Weights of a small mixture-of-experts language model, trained from scratch on English Wikipedia.
Size: 19 layers, width 128, vocabulary 8192.
Experts: 16 experts in each of 18 layers, 128 SwiGLU neurons an expert, 2 picks a token, a sigmoid router.
Training: a variant of Muon for the experts, 844M tokens, 6629 steps.
Below are experts of layer 9 (counted from 0) of a mixture-of-experts language model. Rows are named router (the router's row for the expert), gate (a neuron's input weights, with its number), up (a neuron's input weights, with its number), down (a neuron's output weights, with its number) and show model dimensions 0-127. Each number is 500 + 40 x the weight over its row's rms, rounded and kept within 0 to 999. Numbers have three digits each.
After each expert's rows: "mostly gets" lists some tokens that are sent to it at least half of the time. This comes from a sample of Wikipedia text that the model never trained on.

# expert 14
router:444488512482549467498590547496530515447545507401558491477536522533479526473507474446523447559473473470448480556480460453468525505475539499524516513504473486482536472517517500557491557461535510468502534492477459507409461419431561522556539511461538559432444502509469567617552535494555456433550453443514489565538495476556454526523502576483531532475522536513481516487471509475492464447541
gate0:480523495429493507495501530543557469488534444489512566458444513452523516496540426529441564543466530530536529561485417489489484470486446496497531462473552514477482536505522565488501484498470541468490484508475533517435543431541527454528525440535529504508510519455530498544472584571403560569554422537568514527451456546457476514546574527529559497448473486539410494481513506522483445506439
up0:501514518479447432566502456602445545465557496529569531606505528481474501560467521452493538485422473424516537434469562528500531441534493481516478555477464491531551544474585476444585567470528526530502422544464470561501477473540609517531480530451495502524495477506511491495508471462530485449480490524490509503487530504543470476464477504512472463485560440510499489536427539473555535535483
down0:485496460518554532490485483464526527483437513445515475436506540524451551503520520536515484499530442413504485480466457496506479458510527475532446471526434577499500458516522585495559551530567463513492481450512618517525519463524514516460482479451543504509505531460457498455441549521444503456478484446439449511527485442539501511483406500468524513489484549387455447491475455414417535516433
gate1:452475505437518515478510569559447518447468504516481429570571540526516537537398511533456527494552473473541481534457418546552502462485552483536440410484557529537510514479452530457472513497460475554541552526429489514562500549465525547525525474535545488593485474603544504540543522452571462467493490525481537493504440508521507535470488460493487522467539517469479490433447471480549520509536
up1:440510493469445541546546555464458500437516619510510402527498554537494549566451523548488524543508507462479509494509515502475507544441464433547478515516493483575509461440500547511521505516468493556552596483513504458424476441512546495492539489480499444533482483428491489495470515477513514461440538459470417440506566473462495428462501546470484472534460536513441517493491412548499491463434
down1:519467535546455514515511519514452477517416430531546448505551486582515486548472505549481546477564570509533505484453578501464509482506479468537497489484523429546564492519502525464447511536546560542565502413497497523572514432442537445540542523470490504476518524558437575523486448539501562538499466472516490538475511495480523538540470535570547435476481589473509481490612533471469486509485
gate2:490468509483476501582544456441477445527570473528483446519542606540499529516538500514464450522481524507499452478498491524515512503515461532515547551530527607561458472504529489485501502470548471498471536450536466527433560546521575447522480458546460507481484485493531510552622503430486516478499473505465570484422544510510438516463494530496420530550518502511485571569481468528513556488597
up2:546439503419464464581571451455519457528599472499534487510500516476452507522534493552468529534489562477502506586566503493513550486492497523501550538516503494447519527516500468451445466459558456440509483430453400540442478521425489475509484463474523480528472496479574480489565555539491544492466489461447454479479494478542442525526562529461436493543523505468502567446448463509507553499579
down2:465561575464509522450589501415499507493461500462530514478498541481543486438483529502465533500525602502479511615539501494487533454488506455515524552571516515573510512443436502534503519561553451469516544533472442532500507545507467452540484438506434574550479499420565494500534506523527544545508522487528502443476493454532522514459581442512499550499513518477521566500496526529556591515458
gate3:560535462519519508508533592509491528466551460507541480425481503479475509586484487486589502518531452498508521456589520525480466565479462458577473521507465507488534495543496557462481457526478558405540512530507493577512505487457473465496540485484450445515389538469518500526495537513523425445604506548496527482497505442449525505542557496565539555504595528504476505544465549472518486533509
up3:463432452446421453537534511553410463513461506546446473537497421519515494426461434529579484474531489444469527541453440445481468446550460462445584481488487443515477455442469468510488529524486474471553552485511488463434497535507474553522468543466526592542499508468501461424479484433536512496442529486473440503543499498483526511468543512469451484500450441510470471541468458488505492545438
down3:518493537506537518541467489529489469500443508602479491551473481508504475522406501508519514422534436509477547495551472561508463399504448482505478529561492505531497521516498555509600502496533512486487421502464522492475486447535476480502441431451537513504422510481411511555557504578521547530528508512433544492439440425522507509488444450560525563529540538470527496435465566489523549523478
mostly gets: " s", " f", " st", " b", " c", " sp"

# expert 0
router:488475509417554513499477552562488437489545435506475561526521537485487492435452443557532398467435427457476476549517515464500525506544420499527490501469447506523451517496499456550455511494548533510513532578521482491413468493513486486573526433503519498463461480544488503509487519507561498496574522462512470526535580515502471492442487525492541525488516590531429582456503443523434509495575
gate0:462495515539494516465470525452563518512445592529516501494482462449487525466403522462483405480518504553514479464558489407451508443530501571509458525526518536519435483565485549490511549504535507598481514549420499553521487485462578544489564478524481527535488505450472515556471523514438474472453467507539555523512514413548516486471565570505571497556449459497537508517486467505509486475437
up0:487561487561456483531515473518509472413548514516497488478477494546485447546504517514480499509555524463570499427470539522543456534522523456510556520501500467449501456516478472490500454557540518461554458477516482462509511553511480384520464494475491504444465469503521448430571444533516458503488488500446442495489470523554519523571416455542557514539617556518442541500524511453494599443561
down0:452492562504440454494537486502580477455553536516496470525567478571558405542514485449508511446450466536437499492463499548468437558534516522504597483545500437545506502521616496548499465572470477523470433466433509472496487435458508480542513503523595467484484475484539527506440462498564554483466461485498458498524473509493479507498442554489527546482571508485449462500539490488466472464558
gate1:450491525492430536484525502488472463462497514498515520508496451568475465515505411528481465507454370487433535471516430480429473534521491461460555479503491506486478428576466481504522430470528465452528533502442510531552443412457423481545460462458508543505493494471497521548456496493483444461432507480515477492522472517526559561483508560464472493497511521470453471407439455526433496474583
up1:529478513509519472513502516552470491525498501484463505529515518568560561474524419538487535490495477491491499455426385453495460484481471525424555473444474492529496557560435489486462505444520488475549519585562509564450551423491543460517516477494488519495444589479498501462522513467476501505402492436450499479549457480521547501497500465414513534514524551493479607457537512502499433423488
down1:419495502542469402496500504544433490447501480504473551517483514563534448497470444581449502493468462530458425514482509517504518469555511529525542487498522492549532549474479398486505508456556478510492501441503503519468522468488546485613526509461460489467498551443529521490412470534510524509508531465528522489532510439351521471542484569499519518495508503519540506519539527585536465553579
gate2:465505488518494472500514458490495502446509533562457525449527429483445534462425457491485557515516496473477458505409600580470567452530501508512463536397465527468552546468457530486515486477534507534458498452546501501464483518517489527456427471529521496485525485442580461496480514518454530488560465580504533549489507489575512649490533479492474538467455540468472570445504523472468479488492
up2:452481518534526446465552546536490477532473482374507502465460568504447515529463500536478472488431472537439538592488483478533527455552510500541490504499451501489554490463446532462513494430469527491530513546430502477521456536460551530491554474535566461490630498525588525492542500519526531516535555543501485492515467517412523470532538498526488548484454516524504556523554525605478509534446
down2:447502519499390483460468540472503526547513556436435533523532541480493544523489472494509528541457507532447479514478539553549473468478418472493415501469534508425500494438457494487491487432527474468440484498511473502473454528482513597587527462517453477493492557511525488440529537525454468512549558515469422538532587510485487450529515487581544449543440487469569487402509550499502516506491
gate3:451472429479491472533528537488580526487488477446469481498527503454535489476510567521496491547503468466516407475505499498555505546503478533459511533458520458431551548511445481501469506508475577577477487593567396504463588506506493475552456534514582449502479445510476556457431480532506540498551499479563473472491451505549473475459533476550489478475532540423506535557508572464513470520577
up3:503451459524480492466507494550565475470458402443505488506478517520489511458554538529504465515489506504500476467490488437581500480513487472484468423466522491515567525519400440563514496492509599542468499566553396520555550479494473536526521496514516489448503480502434553416447460499499552488525514510543451489523505509573528434531449497460471551436429500440449546537449572522531484474501
down3:475475451554513473530526496473478523487511454471526505494511489462524517510507517443482494503575454481488494467530437521506495577501552441469509487555552514456523469478476521453520536548492472475440496551473563528369520504505461522504572587528521552600526460492461454451549594477480557551460464601547561528441515540514522483519480525484445505500541482490500490563503581498525460466426
mostly gets: "ş", "NG", "α", "ğ"

# expert 9
router:501455453404552431518446530512540481486530447465485498537538517506541445526504434516524479481461484470452446552490485521470534563484498424492525575479468554589463515549530454521555558561508478443549523476489508467452427438480482541513466513496584513477507493539429525496504511517518531464528465477522448503563540495509530591532478464425573509531540468493464548530448512454427459474476
gate1:496469415549615486496482490523487477517499463472479423486548475521519482526522481492474536444496475451466526568477492540464514493497533468564438534471476564513456460530451477465490536532514501490528597518503476577521484476439509546550475475505477480436583475508504437543429482530494487446464511497501420511517491518385581544473489525457497519468473531561483516467528536440411506563452
up1:484496510486438457457528456469496541461468469514551533478512461585461488488474486544612551526545454435451555497491539528534476542490482587526542458558480487470491539520495423483477528509444550541551434504485550475490529456503568510513539561440505552475482549521523484577494482454510504522457444545486468508497455464471466494480514441455529425511516473555565519573559453563489527491581
down1:504483522454559529550539558486513480483556512510476514463514517540527468481491553544447498444525459472545553394553421567541424479452491487523520475548512587507464513511564525534509472482558483432526518456540539495516444459551464513445545504507509521463496541475537460508523596467553461570498491486484485493474469455489506470518478531539441493437554489491434450595578518513542470508431
gate2:445494541501514454478448542569506433473562519458524480591482486445476489546564485437501556482543532486575413507482530488480526570538514513536457541505515500468535453554509547494522504473509438441476476542568506474410467523532530531569553510444533491579503484495415555412502461470539486518412443514497525535503480450432537539462524509544506494492499491481457477547442493473510484489465
up2:472497538552454460466546486519470507484445450525519543472497470468502525506506496485517451503477466513536528489457504449513469461545565513482462529549488528439508544421431402455486547582506498453524491514518518498534525530467498402472487425490517497400502465414526503561478520431503456549484508584490517523474512592540426506476460558507479438470484534542454502461550556445462491438452
down2:525406496499492466561464472423564519568482512477583543456531537484500562521584491469479480469508469534422472482449512517490476487515583452488452533529462495492424432450560527525440476513450469487501562567556536519525523575526529513563469449480507542486519487558520470507558464501540490501501481523472563459496477477476504512476528458514561457479584498577503462529463508516587452524540
gate3:439485465435529536498514507493556504533486498503525442540471547482517465514531415504530550488546516532478517510537387447511491510461494543440466501522479562461478562512490521601516568510509422415445541508503523459425469494558480509572544425491520496436477464439497516472508546435460463524526462511438456469491445492471527524509490494482517580577452525474498418502447474505483480531460
up3:512503434479507530453576559541492435517533511516521555514561510536504384520489480502533475552494487544559441582461505460501522511467534420469512506443531445452450498490495461592546520517545520473535573472423485493457515519450472574465550492525546468476532458549510542471520478538406546553497498499576500435531468557552492517479475456503491474489512483474578520505523515509473518431534
down3:462522491522450475520582510513436459523471507470542531544533477508481510506478513467554517480542477544497522637512511517510428542523512487481504433505529553455511508539531484432483517489537542527568434572552473465477546474471530509487504532586515488467516434446429473476448456584460404503533474488527547535579523586520502528508500496411462540510446491532507465471528515453439518514490
gate4:549483520544521420536489460480506488483479519481463475589454494520575422499483542569565458478463528551461482495498497555464510522431602434534504501515464480482514502497517606620492507457545541521527486538491516503479403500516499521529480447457498520503498532483586546505480579473471516476533506488433510427587565456443536520487486505491476542507481457505484472456466542482465486462494
up4:474554518455471505470473498482445528523519482504452485461528513581478516497504421516464474493435587532472492540499602487500485580595503500471511478472506496551477532518528459581583543546548549486440517468426534513466552536506498477509528455516475528491521451517511497468547447583525455389538489513483550494502478530498510511471469509522486512459463460593506491492522626514548517454522
down4:513511474484493412503474517512538483445519520474473528580454493428500370513560506573530466495538516487515478468515553521522482524416594453525448519511455479513516528475517555540463448509526497458492553588439497481503444462496525476547442517477538411466500499480555482503482547520495490478577545466480529483478506513525465542500504553559452558503554464457443451427548456457489540485549
mostly gets: " was", " are", " is", " been", " has", " were"

# expert 11
router:517491506505485598472445585517564481480546408489485480483512565510544518497498455482524461469503460503493470510557478483491523476517499495584475515530485501522489493475564473607524582485526482550569410515475499436525458538469554604551506450485506465530378472512426520469483528530548519500508448492484479566514539423508536554479547455436486535475510518515476511462493519504468457518472
gate1:509464453466481504578438481484467495485460528440439449491470536529510569545492509497498544524513442534554512579489490481428473541494504505475564509473444442565428467470513408496477467444478486476553508578483514508477442523489490490527491496535522472535474499448471458453464526514559561494504521493513565511583457531520551471494583536587469526457501487522587465482500632501505504495465
up1:495538546486511559542553533516507560500498547472521536498488496489512453464525405495481483481534514447459500481467500479529480436393558474568590446525516513499514510478430499514488468536525529501471529513583505492561568460508539535562535524497549433504521499390479548506524522503512496542509489451499584479424446416575487500480513501510450461534413502472455497438544471524479495429476
down1:482485548489483606549527518529506505514574477472539509545482478442487444546486487457541504517511463402474492387487554486538500548510569464514496476493480435502457477565462578473460519555563546472491536603544489508466504459533571519520450445501510443460488516482481474515467541543480439429461458518514465494558462396540542460518474488526467479536481513501451473491469535527512477539453
gate2:472591562508463504504456576520462471552523464476429505496431518498486431509439464464456518494415413538474486486556519512491493491542565501481488509523478492544480484479519463552562557454499482509536442493505507484493485473525470445498485476484429447518443469594510467449500393482522548500520568522465485516527453489483514571482505534493545556460532533527452513452518377510451466540538
up2:461589463515536454497461498550455496493554485553508502549466452464460479434483509556489464451460532492431480482526517423452501542525509531509431502537504466532491439525440502561489545512518446504561489627560497504531499467502499440511531415510480438500445494547482486447490476473565505485482510518438431542538536500476563548569505501438513538477532501477431488478529479464427504495590
down2:486476442445466456588495410466496538525486481428519429554458537507486459468508515522522463525522549512488556413490487552489471465549516510493410521485503491484530496513468380509511435458452526540466525477495520456490478511519559495568517544497538549584518491468463436472509534481494479466516415522529500498480521505528496446473592580523486515436514459531496541527545598548484490527466
gate3:439494505564481548477458572503532487547495444519491420526499485524493520527490431554539465499467469442522596478533462527513503554507440467570442563457490415495522542481494533572464514517504576427498441473486522405495512428533406465543439497448499488530430452524513511498493514456489481495538520508507509485464487467494598504486553484491478438551432509517501517481471521451449496555515
up3:463546533475461498430466597479514529449506505559502476535522483452468546511508462479576480477540456528446504544453515519585520513521533514577514504539564481544520482482456480500491511501484590454493482423548552457490463424488517485495425467483372521579486503491496537501488499505468431479518527488471501546447479545517455462499527545460506465470441488529476486417491546445450432574494
down3:512577520468493409444531452499469589527517487476467535488518537478522463448509537509480534447509535538554488512460513468452565463485413488418460436500518524456573536509516504531539490455468461513497570468531547507516430549452484513526471529421528504463442578472496517475503485512529543530541507467432492487606428514488483481469550473505461444462398484473477468485503538565456531519497
gate4:499558526458488455505428561518468545581577515494484507479541475489504468451539556548519427495521490480513496510596560555504484511462484485560528516439510453541435520455490512538475557499542470544508527501519530464493531549452510511490498486527462513514447398479582577492540545497500479568471483440507492549450523504496522578406484565547495526448541424480510533504518476586504464466530
up4:482441492455518541498583467537578478452492427465536454578432456505452423541494448517557500507436532481420580476499508509428565438455485464475560530496440425443485470491579507536575478495493532499584518483495490469515523526484519512499506513471479488501527541550460520484482493510478503516511514497554493504491517548441474524470476516500507528595505544519492375494521498493428541506544
down4:494536493533457525521480519479463541466474447508535507475502513488476550484535557509520484525614473507526412473481573504592452501580437522534514530475451581530414491423480518501449495424516470482501447438577568506501494510505491481507475504510495581509502453505472500495504515515521531467439531379488494503408491498577484497507566478446506550509450495517523485550459569447490510523501
mostly gets: " and", " which", " this", "The", " The", "),"

# expert 2
router:453526513506489508464523577536530455485513431448518491475519474494481538521527426451520459507449489447489468486507510489487504434504519472562508561558489523489494509449522496479508574522561531499503467540540491411484413536450579537527486421537542545456491469523499505504550438494552579466552497630538477483582503506515473586515529485515576466555525539524455556472486459471539480460471
gate1:453487517515559496436538531562539472506508453521547450479552521505536508484556504491500517451530459443530477472451457428621522443515474473475527503488553459516489463535521521501450484458435480540456534466475493434449457527559496504527543486535519501545566556586512464533476570450511509450567456536545476443500457500527476550442495468439486468500540515492520525502618523508583528462463
up1:558523458502567543504513527522453539450451495477488467484534512445583439520502465507414457432494452554481465564521447500551511421521527487497534522460527478527539396480559513536538485512514487444465470487524478477530547549586455495478458481445462553523455526573511498535491521469510505463596457566474492478581536472492505549451516437488489476555431480477530506479517496421559490520499
down1:485532519477568480483546550478505498528476543518409534502526434414565463486511445493465462450542487521483477533463517530551470481425466558466449509459426476517554489483451452482499541529481457400494550457505500472512533451532498610487545469589465475544583485488504487566491516583464493427486465479449497425529537484515507488524484488526453576507485507445541535480518496546537491510465
gate2:506471508501577480533458550507424453573503425451460566466481506509514503519513493522510491460464513513446550501453504617488494472523505484518524556554496553471480536528472538513440508546555509501493464543513536567513474481471501505477584503493465498518483439457459406527400490520419540425409496570518513491505480509497450485508499434480465547508547566587412498480520485512506527495490
up2:537567490479494504550501427541484481515578525500524483474497496476552489509502398439523539525551460514542428548472521489436439557444513532497484514479546488535536483469509496542571581508468493478544588421575457524600495477506553504441496532495515498539553480530449533455527531516565511510500522482527469539401486451561533526527555453491460550559503514517473541517562507505534476514552
down2:466569476512467546424527496514532519529528467446502483473512505537490492442450522548563486403517507447512515471515515509579517475511462519484457538505494397542563489486506462543471484451524501484466472529582479499579420557442561507555470456427494486471448436460516485570494532452475491426491496472486468513539536498555484548488458479461529510494411488483499574470567519563506513555438
gate3:513450497458507434507446501477529470569483430478479456502564441483511470493540538511479448489445470547461586535432466484478479525446515475563516488457519548538487513464545459441449542493512459468449584455481474514520561537527502459508463443481558442440535463500507484533478585548458550543537507448568466509444446589527488520489452424524478491522428509450489506505487503528472565496558
up3:493504533509454579527479493530471518454445470519469519430479501524425543491481532537504539463474564481549541526440490534474499468466492455454438552506524430505564513532526523559512466495478556481465531468538540488505411524437545516493459518476534547574506454522563542485606495476482528469537573431497526507505554517504433457433529548554476573422470510572534518513470486544486451550472
down3:505475519456472555517492566448457477432534550501422459549565498550502543518491505547538541492433533579535566555512522504423497483567450438518509449492463454465509515476531478511495514473575476553569528470519420452544544533472477503584580500456550536521485490499483615520463431459530482528458530474552512491448520496465474519524523518507498510479460477582484469499472525440522467534482
gate4:386529456499501555507497569542515512499477523408514488450467471528509504491439485499517474483455492495507580487496474434521463512500574453453490529439456522540544499504505527520575524490543548482546470558596504445499484520489519559495498538519533570498469515505468492449529410471496520537511458522575514430488543446570434406461528487480486429549538558503538518524453472508457506502561
up4:583473479474504491532475568537536461464470540530544570512477514500477511470542552453474555550522480513647504577430464570525473400466483511588431515533485570506511465417500498428537533492461501473515513552522466442539523485504463457474468511469495506522543583499502550588529536534501493464514519496449493489491494509484543478480513425550503496455500506503454500485492458481446543501542
down4:466542545544526512553502390512554526512495500539479477594463433509506474499467520542491413512506441507519485492511542484485478452520451490529405507442543421525483510505492519481461493495548557458505431557515506524503517379458497476564466456543502538472457509451495409477530505505483533484465519556518547437492520500471492448466515527466527483566478547522558501512442472553466569530414
mostly gets: " for", " on", " from", " by", " of", " in"

# expert 8
router:538510452489515510492460515477515439475514464392505518473520494476554530486497492457555468421457488449473515594525459476439477542530427444519536532509435545517494553476588460501495450480537521494588482587512538502461453447503508529581482500556534468518498418501468467507546485515556486530564502497543528472488477495549564516521497494475491536550533583542476577452507477509445423484468
gate1:496543554481508444503436513467568468512442501409474500458541468515512531521469544467464481518492405486481496632505490537442489460496468498495541485519489501527531512440461502511442527454524479539496587478408480487456505522601527484465509503554516504477481519498418465499603473507490448491518488475574550470470533547487477569539496463518480513513569486416515498484588450505494541507469
up1:544544498442481494482499523558507512505531534518556512470478466446496436459479500540488544549496611478514612524491396508520539421443509528492514481507528496510498516533473540485431442510526514470484501431489520551509484443510556425448475506465452532547442574539557467510458493548604547481534569483512486536528471520527449513507518493528500436499523563545576497532435493498444527533506
down1:540537512454500513535504502503525492510460448514462533538420473460463480539516470437445510473521507495564491519509573492532515530500565549479554556482462496405560472478547499410553506493575505493546455573482521402486570506491417510505441415529533477543487447476502559459513489442506548496619435471497488582457493567503543476476461462505477523500530506502477492493485496543484471463513
gate2:570472545513503477503490476467553485476493439511530538382574508493533553514552560497570495470485515480422553460471523458548546438495514496441480469495516548474474524506562490413490430502562486538484529478549467498489486477546516518452451517556506470501474449493429555592426485458529532433581445466534526523546459485566489450533516517525507487491518512484465508530484487574508412498502
up2:455419494496482400427496425512471527481469534513433437480477519504491521500503441563578481472442565527502574467544449496442514443489523503549451506461424483541488515502461500484477553485494488491468492560438563439486516548453514543494548471510435475557458489521565476515460482450469425520511547497460532520594533474486472517464488530490473479505535495427517473524564541525524557428475
down2:560495516478440468501503464555502430505522530522497541447497478457506522524561494513470521483472427528501465461567425530579534530562481526550518526465433475553438544473515456509463489493503508454509495574508483500478533486505513525493542463433470477518612473578516510527593480452516564489604448495476439529517453526506553483480569542480560449423484478501531468504489489535527566437486
gate3:509514498541526499485550529543488436397438481517515460508469523494518555485468444480518466518534471510440527474413515482498458530489521531521440486463461534510502501509518481444483466472529501441526488481505410381523445502531407551546394520473528548554470488478481538485501473455454475554485529566516495493478498560509518491508538518540453529480477388581459449508541425434492509489530
up3:503480507479465578483475416516488478482445513511417464517468456500529522542425446491505513570529503509421522506551473485469502510465529560439485571535537497475473450499599534526464566520508450372438532547556482512555394492515475473477483522477535489553515531450556517478542456514464489492486488567486557493534489460441493464469460539457433469504541528483462528515506468537460526446494
down3:557438549516469482541493468518510484478494528476512502464499519516484495462472541519495502550388515530491457506506516399534479538557527529422478497538538549545523545471540493494478533542514440519385474476484488472520516527467481451567503468539484601518576520414545499544489511461477484534506459466467462484535494500468504464492486537525596552503505373420534472514515478470455580481478
gate4:531487500558530553476478507476448469516501470478504536534500459562578463478506454471543501481511478537566474550572473519437497543479483537532509495545464493504512512485555530501555547472536473447475473503441516474451493412485570496596492495572561526436480455485440479526540429503496484498531432546555529410451448495485513490483507571545486493512525477470475509411450515382464545549481
up4:546470486565481532478440430445503466520484446492425522519479487523498497498441486458564467455482394434489469501533426480520429554522469496522597485492495467471470525439544478539526478483505483454448477478539463577477460572561537450505456413550515473514543416460487526464493474472430479510478426519551470473432483508572501514472464517516481517509506567490477570529552491475485498526495
down4:506512496560471493485442509538603496485504488429554496458507453455453482493456517483579504471543536461523503424461499454477543494491584485493523487524568498485535525504482532528431465472536434459514434523556470602521489567548445501485532449489516541512558512579503506488455433551449516568460482486536487517428555508524527541465476456501441538557493555508523439504430487515556552514468
mostly gets: "1", "9", "2", "7", "8", "–"

# expert 4
router:542468471487479460452482497488536478505547451484472466473467484500533478456447491441554477521465425493425406537533501444422510521524501442503506520479570511520505492511485517511452506534513594543547513573532487429464457496524478566576438459478505502529457457607472490555516473531595532484571508517480444513495506462560422561486476517491549492491545522559464533465499492450502500475424
gate1:527474489499564531485509538463474536432445369566471493515475532519462517506545564442532496491467470516468532466547495442422537478521458426521533504539498509475475517546503558451532486541512505561449516472438489501504460484460555489429448514499542467525514486499512577481455513549490526432514568456503581510477431396559453496534515474456551488408519489477455484494519478520439526500480
up1:511517477539496516517558530578455546529488499452460465527541482438486530499538504484493470453429502520433518482476601511484455537523578537521516476441468473475465412529508485515442502470495514507468503461582531523467510479461537503498473588560494456509476468498514513536569496535501506496563473470508491577417562480561418430473462512478454507494530522592519458574486476465514392506484
down1:516498516538498450452501440477510517494537507416493464524511546453526491492536509497532490473539554516516495558534453592544436535498533485452543523501479498513496500506617533510469530528535445551480513495505549516511555508595570461521540523456500489522595501561482445501604546464516430515572526537508487537460527571525411485464522477532521578528472508465540475500458446491546524522574
gate2:559518492544519443489523461456451517455525517460578536553537495528548526529527526434445459526488508512463530480519367525484501456448526525530517561540506520458506499402611477468430526480486550490471517449498495511502492376526481533564539461457505493525526475474447466499552458532524532527493459540548505516500497546511541457507439536482501483573454442570527482461465437509524467514508
up2:430450501554510422417490495535510522529498553518494431552486504441501526468496500444485479501522506444510539513477571492536510464509504552533554557491553450498487483540473555594580524490488586506501604480470524499502572539460480507495469465497473515496495518511523494565446521533436538545549469555446425507449490447493480516485545453423495496494457624510506525482471517521475489479574
down2:514538533528480528467491443526445445486495524503567587513487554425536451571545499497439446574540518497506529529542473527523614547498468484438499530578412471430501554467540515533515485476536488495503558450482544461475495472515469489541502468493520442481530501603485495442478469552502568521504504527519523477507488524469522523459498571472533511478517558522576476400457496496541449498551
gate3:541457476423527419492529508530481541537534501544545446497507489512594540521507474489552458543488542555485483444488534520524524469541451418440486452507514510530496459446506530477489447525502495566536538549482429470462504432489538486491510518546497547434472579447490534473495505545473475462507500512402488468500493398583575439486450455486581483556484495509534502518517520447434503448466
up3:533601534525435473488484546438493454470528505440522463459489508522504523519497473505517470515537498528483528528499542536492468474499480514529512606501576523362525517557517541516449465455494553559484468580499493516550495438532483499459447483525507543546463557478496459514450524555487466500521519502525533435496440495549533423462601522471461535518450597470434483563506487510526522537521
down3:538520485482494516468517432522560469531467467505546508528454509464500524486603556522455422499441507580508475609527474498497570501491476532458526511488407458504477446457545525447590455456525485508427502526538521519492444491484460510469450484483472534527455566531511515495484566476585426531494507491528488549449478576509484553533494538440441484539495525452551478491485561434504533502541
gate4:547492599473492507535608553518466587468464439536526426605470531504519527532498548514459481496435545585498426441481511466542514463524490442534525488479556549525532540512574522460515486454507499514524487500476469502488494448485524544539482565528543467497512566556504521536546441487479502443524472467505488466520564519478545518480528448464524514565541513573553521483412462489516461515475
up4:490471543459496526446543531531454481430479504523435466571577456560533477490455560483489559515503497523543458457503460525511470501476512569538452449487481500495498449513492528543480523475486404538519509546493612429477438417488513521476442572546504487494541428505563431513547500485481502489510474516531519496550462519518551466517463544447485552480447480510486447493488452501570386458525
down4:494474449406555510442502494395487530489526530468451535465522515473467512495498470466481434549495512506508551567473528532496533565540553535479489523516494505521482458455550501514573470608535504496536475520496503389429495522474431536428480526546490540564508485591537516546502529510520469500463496460535508510513463535539489524440535568563501502434550512401511454508561458485525511485461
mostly gets: "|", "   ", " •", "=", "|---|---|---|---", " Preceded"

# expert 1
router:534438503514535531486456510579498481523512514457471492490519596489609480500542447458503461495514409483491486537531507472448414500501492490498538525520463596494460520513513512526421555491525431532501540521488486472455484434533489552497521462471511465548458434478481435553575498482506513457459535486450465511491557510508463523481525543434570464507508488492436593438530449480530412442510
gate0:490470559425558476516485493487495493478461463531482516483564532439497475565570484511452525425533490540465488508551449488521447470467410431488562500514532560511504516483475513552548482447436483550519574465488403509440561477494539447508434436462446531551494538508501492552543546451528516516569526558445458543456508467523525504569521475484455532548489544473456513469517508559576498474496
up0:512436567455553471473476507460444526497452517561437537545543519489493587551555532508600553516496462497527477518492504545557442405500512501587557604492451476423479431552478472470548492482476507497528490493497475539462517553456555453489518491482453497455483504526452435500491476468557525471534518517478483533539492524476543469514577451550475557529532506432528511538528458465516532447481
down0:502513501498487549564412474568539466472518495490417556482555455515506537499534493515494534502546593569525520557515534580486421487511491553491476506499485494560516494477502436473528467431418474585390580503504554446539536463544433546475510430526522477496508518496538428525440499494454475561503531494497503519482482567496511476523512528549487524482510401516458494485459499529454534500483
gate1:499506477555439464538521459545488495494508510551449478530557470538513562431514482488544512533488539426491534509533573550449467545537411465492490500471446523495560541464535498458540503545520458422539481532431503483509494551454449514490488476464465507518481530544462487538471414518498514514389520471456504570514574441564509532474463489490453482395499483533559511523409551565511492509505
up1:471499452509475499447435473507535476538414489540503467532558491487510515418563456493466493562501576518525514490479485492524463480466524439476468532430431474488477545522485506453498465417487493402503505471484550502500576596404520503515491523495423486467457489468382446502575464494520552523468453592497509505481491512505481464455519525477480533465478484494537487594464505475514498437527
down1:542521486541475483509538520548442462546443531524473505487573439569434501434419468459536439559463482473472460506505525526453509551520517495497478470471510503500545537469535454483514530512498485456527480573429547533495594553473493485525517501434535530518482450531510560564445481534492520547431407504446474545531596507511506484492438459493526539438526515521563427488510507533482491481596
gate2:548491489486431491510452500573461437509523536415589467526524493502592546564490457522437415521495471527527519497483472509456490463636458546532465415424556521470500462502510539513482519530520486501502511535476483477489536446533495509455506473494498452515515569438503562476539501513534458455563529509456477513583494475518490540410464441526503496512486459557520517480440462451495450489479
up2:488470507558434427485456465530377512502505464473474507522480486504489510435488533553527448537496555484515599542544518533506532475543454512472430485473518579519517463576519491525466441499499514442549499565536534475519465472475498429499523473507527522537499504553512541435503456528559527541472470479530499442462545544533453508422540517440428532490445516530499466539514564554596516508445
down2:529482439526590521578542523574519492467516521534465516509469474381475485519511515496525586497506520525516553575543538552449486478550443502532550501494582500537447536488558410471468449466515548496492529445558465398555504503564443495509553484521536431464492510545569492562492509469476485549435573490517519519524509554520517513468549467461501518465518482518487492493472468542481480527455
gate3:513450455544498460470534484535547499547510524455489485546488477494508521507448445453585494517440489435525432496507471469479529496492594483518554458475606516543531527448512502543492400516463518542476456548507549527494480497567511527471508538498509482526504509481516462437488511416541505488590475585545384521490437454497479389538542508458505531529508509512559453499486490504467563475517
up3:521599462584563477510417493523495512501476460533496526536430443501522582507493466489545526466515479489547466500425541581501477462522456473459514518512500511457477496430459523517480482512509425452503524441545515554511540502497437439538596472485527501563505468529547559519526570420527450506458439463474515478441467549506517548462495480430493483525527496500455578468496473502557423499501
down3:477609428537503543566415503492520525498535514480476525545498473486498482489448475464519478521519533517581570526416604481515465479520479544465516549523559496476485539542483510461466567473511429521531491501547470563441511493492504448453514427479519505502461480446524545504496587498515413532488467477481576469427494498488507590470499477491540495480516573508473588512532454514495475468438
mostly gets: "á", "ü", "iy", "aj", "ij", "ä"